config = dict(
    n_experts=12,
    moe_layers=[0, 1, 2, 3, 4, 5, 6, 7, 8, 9, 10, 11, 12, 13],
    router_score='softmax',
    routed_scale=2.73,
    lr_router=0.00121,
    vocab_size=12468,
    positions='rope',
    qk_norm=False,
    parallel_block=False,
    init_std_o=0.02,
    init_std_down=0.0,
    beta1=0.95,
    beta2=0.95,
    warmup_steps=312,
    schedule='wsd',
)
Below are experts of layer 4 (counted from 0) of a mixture-of-experts language model. Rows are named router (the router's row for the expert), gate (a neuron's input weights, with its number), up (a neuron's input weights, with its number) and show model dimensions 80-159. Each number is 500 + 50 x the weight over its row's rms, rounded and kept within 0 to 999. Numbers have three digits each.
After each expert's rows: "gets" lists some tokens that make up at least twice as much of what it gets as of all text; "mostly gets" lists some tokens that are sent to it at least half of the time. This comes from a sample of Wikipedia text that the model never trained on. Tokens count by the router's weight.

# expert 3
router:549481576419457510520535468454520566513495527458544528514490485466408541566525508450537519453547553506521528474546452462476550460508517604477576541427438515473509560482518488497468459438474599505565574581419520475469483557487455567538511611
gate6:490590586461560517540473421496479541485559504564467589550466479527493537525540499468507511512461545487561516466502486448523529589421498554495442506536506502505471442599451512500508472425527502513491535504473487566530481566487443457518553534
up6:487513483596356493467451505464502502472593405513519540516543591505523534484580486435487440405520453535512566535438432445587522512449614509450520567485416486435475455558560614468444514439538505533566510587488569543434545521662527517443423557
gate7:487479588634514517469571459495575486512487559447472409476495537498527520582370510555446517621514504485479488579434568563455379525495433484562461469539438559592472425511523557551514572500461418495437488424538556435426546430463437399510560548
up7:517631588527558505463483573527433481562490541476534504569494436599555527487405497497474497495479473597472549497487450492611482527528483493483453524526499543614458489561505555495546487513475466452474506481559505553547591449430554479426439537
gate8:445459476553529528554514505517492496517487503462508511529500490526579526581532494545463502599457430507437536475522505481516497549484495516516482474507500546523513444535537543486443516503501447515550551519558471542513460532545461441420477540
up8:510543475526466540487504466569549426545546422429543498576545586527523416585484502552512409598476476462549622554474579510487342516537495544563474465521512563534464573466549431486545477499429487515503528418572541476435453478452472544487483502
gate9:525462498467456449421475475548532476536530483461477465504500479516477485489523454508514510507509517433521540505500484578517556526497493503535517495512521459535462539499430497373573414584395481466497506421478523441492524439399522536517469448
up9:483542526445428514551557549438462548538535522482553492449470452496482491448515560449450502442571539565514449467481476498524618569388523542393489500487513359481482452470446536391439449548469492558573498613459532534450509470391554501491442462
gate10:421479488476517460487535527486443477527490511525485416450547492580509521498401529492461700518507574592486520563565481465520507522515549539560436474549501462478500502544451453442502527577471493512607460534586522431651534500530508473505477503
up10:605512555502442455526448475499489463520547537500500498527514497476476497542525501524560428526494460471518474535468510568474430532514533469429484510532483622548564486503528524557527527428506531494419530412488473518467504521509455565445486522
gets: "a", "o", "i", "u", "an", "e"
mostly gets: "o", "u", "ara", " Le", "ai", "ne"

# expert 8
router:482540615524533463497497540513457436602428500529383551470533518558517578513502463579359510504472574424406443495405530520481442438484471580556461429537503573560489469453494517453549542460529441498443473548595546531526547515492496493505464469
gate6:557520540510481499517359532500518423473450437471424377527586490487459514440487403450477568468461462543415472504534405479512589568448465417494369355555519468486511482480555472514597461484476534513485380560557505483433393488442477462528493459
up6:389472441432479556433478466519514520587463499557427504500500435589519527570533525563556524517416571561406467554408543519406429437545520524501526539506513514489443496521539487517408558502452503454597543489462535480589474573537473510434440560
gate7:524436495464434447493466551498586441473550365412495482462462483525457553422710514485454493478442488540598530570498486488459600553426542473531521493534501484445504440490426524459531413504469468468540526507546567487456315514504463487452371542
up7:486593519526458497454526429519536558510480523490503522521513415442532532494459456469410661502546501502420435527537566501505420437519500469583395562541525525526460543613506495409496396428529503500563498550447523467518570478498540513543472457
gate8:488498556581479467551419488413516560504572568409476455503432416517413543468422450536499584524489570541551480506482512488419535505456553467530518464569568521557530413454455451578540453517427459494601501521542576452500495475380491491467554558
up8:510562513437491565412572484624503500486500394546494551503554564474580446600545533500524438444571526481490458531512552502576516546500469489488452467434333465464538577550546481443396503522519528452442482512566492614519397482561498529535471516
gate9:420521572466468575514486629490484579461447487584466574435523485554473440506542510497541556412541507535565395568481566502543567533474542573442528520492525472518455538494511489452459508413446532461462599434519503526507506489597501511435516509
up9:476475455429446459468518413419557555527512490485472538462534527549573496569535546533495586518501503511413503540486336518405528512535531444407535529494466491480529443544468503463495505384539540483645484482553452548577540428459531497519457478
gate10:546429483519524627592431530464400446477453476530429543441392515500490545448570499461511408478392457442503544427481510514512551456444474458474531486385557478478463511419445457471461507483453513493451489466582442388508498487439488545499463448
up10:564500460538480467450535444448562545556590486441482526457559524498449499496515515497550554477575425530469439590499564528496463510464479491522485588583467450443443572628534569521399507526505474474577499496545510536540468470498517501436503445
gets: " of", " that", " a", " to", " all", " from"
mostly gets: " all", " No", " most", " many", " between", " only"

# expert 1
router:559603427613417416445529551527410421480446547521577539542416512425560403481498497579510491569529431490502481569529474525463464478490453489484508513398514512458559545502567590499457490481491399524527508459496377425513517433538531510480536426
gate6:474571537512466464504541441544506425423508689539410492492567472487493491619437425402458523419497570464509532553536501437478438444369479568606595441504571450422427458503526456469486588463497485435590509582550543469534513517440503447475531507
up6:506385572494496492354520487542465467489491420502498473638432412566471551580448451481548508477388599494531495493508428488564480531554489544560504518534554472486451517480481510473562533520518555430510501453493487463420537541506500572479495620
gate7:527530499493511567481516534543415413392548546535462500549584546588501489450435523482528426477625643538528545508460492460475439545470560488463475549514539491568510533486543498403658472538450444515499492552604496470510542500483573555524436537
up7:441452532497604591449669584502491553405538530462559535455484456538480560550447527560418502473524561431532521426443405497510597442522543498519568441463444521511470500415484587451390477503512494464444509531550421557465536494515476481461506518
gate8:382505449509484514578579520438497482405507505476464495521610515570497498484516517464492575452445517453474481394531572494432465468446476557530446473499499505556519450563518316560543474573532576453545555559562424478555527499433536407473563509
up8:479434513472423533500486508393574378557527511498435415545483471508455486545476423543495528479477547508474618582503528431382536464417427511504543507519529529462480513506586504503516563554488460483485488544533546623506464421483484558605558540
gate9:487479568465388512509475468433506489501525496431450422428485533521498495508621491413480547486503528568597505527479534485508485496507501465584462555520485487506500539509532492489504449438466501578585445504491520516482461490530521544359407477
up9:511471549488581457507454550474534463540484506479472535516487549468560438597510535484493459529443392485546548439480453446448520562447516496519549536444436571425494455566503533466419344391522540508479478478397524513422348529503408512410531463
gate10:474487557509471495547481543486488426412489483523471421479533518528465452473503483435372527507510493493473505480444486493519517511505496548556554416485500447524494588533487487345563530451576633459480570525455462550493529501465570511463494485
up10:439475659455596496383395583502502468428486403466435490509446375532526550503462541575534538557490552581469565632477454505443546509475573447569466473540445541545454457458482489411587437464509457482458490453519462548528591564474541492415492474
gets: "\n", ",", " 0", " the", " ", " 1"
mostly gets: " Ward", " Bas", " Mark", " Simon", " 46", " parish"

# expert 6
router:551592436566446458524539543462418412524430569538522598555481572471559456446539544591467501554481461463453519492471494537499479433464480571490553508469512470508541519477549569489499469463495407494510570417496429427437552446595532454494465389
gate6:488533438454517516427538492575492497524665591532475478554496492526427451462399370469498521383521467599505602559576526561595483538457577510554459472493533477465463563619498496409534512499522476486513484419612530538515554456479482540452500438
up6:542550437451519457545532444571424438538523515467531546601523484491539510496443585554561580473510462484438537540539443492529484496525529583527551451472413581537541564522591501572452377450508530487552439425455458557525480525463547432560458537
gate7:582423463514484533540502519488465467533464480531539479564500396489428528571602438478571465519464477416490588476528524478498582464522547470430445410431426541533516423483551589520528569491468404513500475434536524535490519565517513519550553527
up7:571536493558544480512533524536460523415572589573545557479584550462474476528508464602497445542534443505525537379491513400526471518519439549504555521503514493457592484507522474506415511505521463489522446528462496568467499556509430360581589500
gate8:492560478505520521508496465496495433486445349353466561516395474477408531545566495466494476487524555480473537523375499538491547502539479397461560444484397446432423512469418477484529512280518451518488479512543496527406476520453490439548519536
up8:533525585507546499500569519450481528523427442438573573553439526539473468457519512501580503523516555518484500602434432471444483576579426538482489412534535540522545527428521483486479553419521475442467569413644495508554567503381511462579511515
gate9:426572541605510518470459500517509492474493544552430532397506562516438543478385505488497419468526638574524486475508531474605524553434569472500438565587543476492595467481490494488493474506523484428500419558650513412452410517473516420561493563
up9:569518418468515383536541447429589609541503513514563474567479501560551463540575445435501500567471466432491508546556543491499539416602565511449495500549494497455541476543450454586514516433510543520554535511453548513524398521571544587508489507
gate10:541486550452503459515487514506439551528501541520511520499519436510538536452520468487547428531523502506471550466501431480502493539537598461530542537456564560572497553559470461528544512434554524431482515512486451566606480634517518521488486481
up10:546465500427464442497565506525439478480533499470464560426423559523458446475520589574457478527476507403477430472488497510496497516409550407497586492462374519511477508433397531467415484513540502518578513494461429504571554466427528428503549423
gets: " by", "ed", " to", " used", " a", " in"
mostly gets: " died", " killed", " used", " Succeeded", " Nominated", " led"

# expert 0
router:467428472558536524419429550603536443482488532417422493514473451613531437503442450546559543464412480533474535493531533540563523551492426429486478490626498422529414513462466517521619539589481495528487537470591448472535553399505504461494474469
gate6:574489535478518558515514407479545576478484514508479454474511507502487534485475597529627573552539539519505569577467524472436500541475531433470463430554668523509573456443494418583568517630474486483460616509530503423578463543481505565551593467
up6:428514501537514468492575557479522522568540493499455523542466527375488535515569439479442423470465563458505426410483410471481508443479478541560491448421386483470492591587510482426476507374538463423539423544457556593430503510517457525438451553
gate7:452486558477605515430497490429505440483545411467440584497532463570427466465562452534475541471526527461471536519436546570495547531540469517450513542467574475533404380506421493404505455493402528496520564523549471455418491466420526367527524450
up7:487538535479459486516459502488454554482512554533570478485488551496582497547501546463511434473449553522468494511571580482571475508477536588573505564467350498475468507534502504452491548443483472509457418423472455534495587522511481493458507361
gate8:435444331557484451475506478485511466490573564538458328497457533434469473586442512443587493563620468533555524504518528323529480484496395456442529522454573465532563534472499493498484526499616511470440435547378402496508551465563499479531508491
up8:532521673466477501541486523492536506554486380513528627474427486572495503421539541559398458493477564449500495520533511593441592594469513495467531440504493554479435503483427509540521484477441470576549583461545522523425420506421460498487514514
gate9:462496491481440487462489462596547535448464633472400496403560583547457519527496442521513492416377563451490482552486485469458506507542486446429489522597505503532578498562489471489491570638493496473447459528483509443542535535527547470513473564
up9:503427481501537466466428526600494524428537626466440513532480500602461487559454404519536478379347534529472489493513492489447454522573478451428443466561505558508613509497427466468459585589515452453504468485531566458518535499476509453520577491
gate10:495461539502447522489484400542433489549518543462417623600576423593536505572473376471424485449516448510444531428523463603458463470544491542492573530532544550502502468532503497521535587423395539503582501499579536474538447496468493542481533621
up10:548501562590633471454520423527479555570519555427482521575504460409458499554479423546514477529452508486507569478448544436552391496436514479538423343457439476508530495471437497533529490518440524424398459523501456516561487530488492385445563476
gets: "-", " (", " |", "|", ":", "="
mostly gets: " un", " Sub", " sub", " (", " Em", "="

# expert 9
router:521534486520642533503516515556438496405583519405489532544430471659539512446460494563546489482467558540511538485555558427542497483542499503540406497562567470570462502613445507505537489535420519478504508432566525470525551498457509443470528546
gate6:509458583469476535443482486551456434524501483530462466488579576553506544496415479534519466462438500511417493539484383462467501506543475436468539543553484556433632540472398405527443507533538503510511476486545495581465489469498480471586487439
up6:404504477493500439510475448522553488464486507519419519420520436516469524481519484521499578463418562443584446487522537425510451427514430460495477431532493510541480524520577497537637542505531391498484505489537505450543518550443456488387513549
gate7:514504466475464471523506469535480492494419516436514534491557490467465564498430500540449550527580529452488579467565449505417377448472590539439532457491490574590508505539492524564521485426491523450403506503599511486526550498457501422487527467
up7:554440513531500429343487467448463527513572535585469448516500387548528455533501457435479403492510494548507619573467502499604393577589447489470526393455510486512481465523510489547547577564496516472381503501532516494443463476455556462601521479
gate8:626554488465526443482506446589457585489576433412454584527486441476436553475529461501443537488461523484454550481478366566556431491399424416459509470473522457576449552485490462502502499484510461541502553617509576538606494454486530422539522487
up8:529481513576455482488525442378545515497547535538681503532528531363484432466475513424484401470533383525507602501522482478399451518574526530459499541401527514442473438496526616499407465526516504519564446408519473473496536416618536561444526496
gate9:554552449422519592527519602429496527485435502452541528499520537522527454501528477372493500561477459525441587560510460476438502540493479315472464510581536516411492504443475492410441514487589461438469536507475465473518454415427495624544540416
up9:502454563468584448414529491553414415571506472432471480482482496657434494481488535544520480535481469449525551473468504538528446458516446454467507452494509540565460502440499440553517543543492451484507544530669476491477423452466530509521495540
gate10:450476544511501482440546363565489502462511513514564474508477536503459539443424537628449601534526559483517569557529546600481468484551511556501502484518564544508553428533463445475493533550532537485527520495517535450537477538485488489542488475
up10:445449477568487530457523503637532567410529465425533459462439515499399485469480518551434545432471484522533512519440570539493532488582545596456479456527500569489534446464413448465525493518431532471441489486562557467536508481519499532520550453
gets: " and", " as", "'s", " was", " he", " also"
mostly gets: " and", " his", "'s", " he", " also", " who"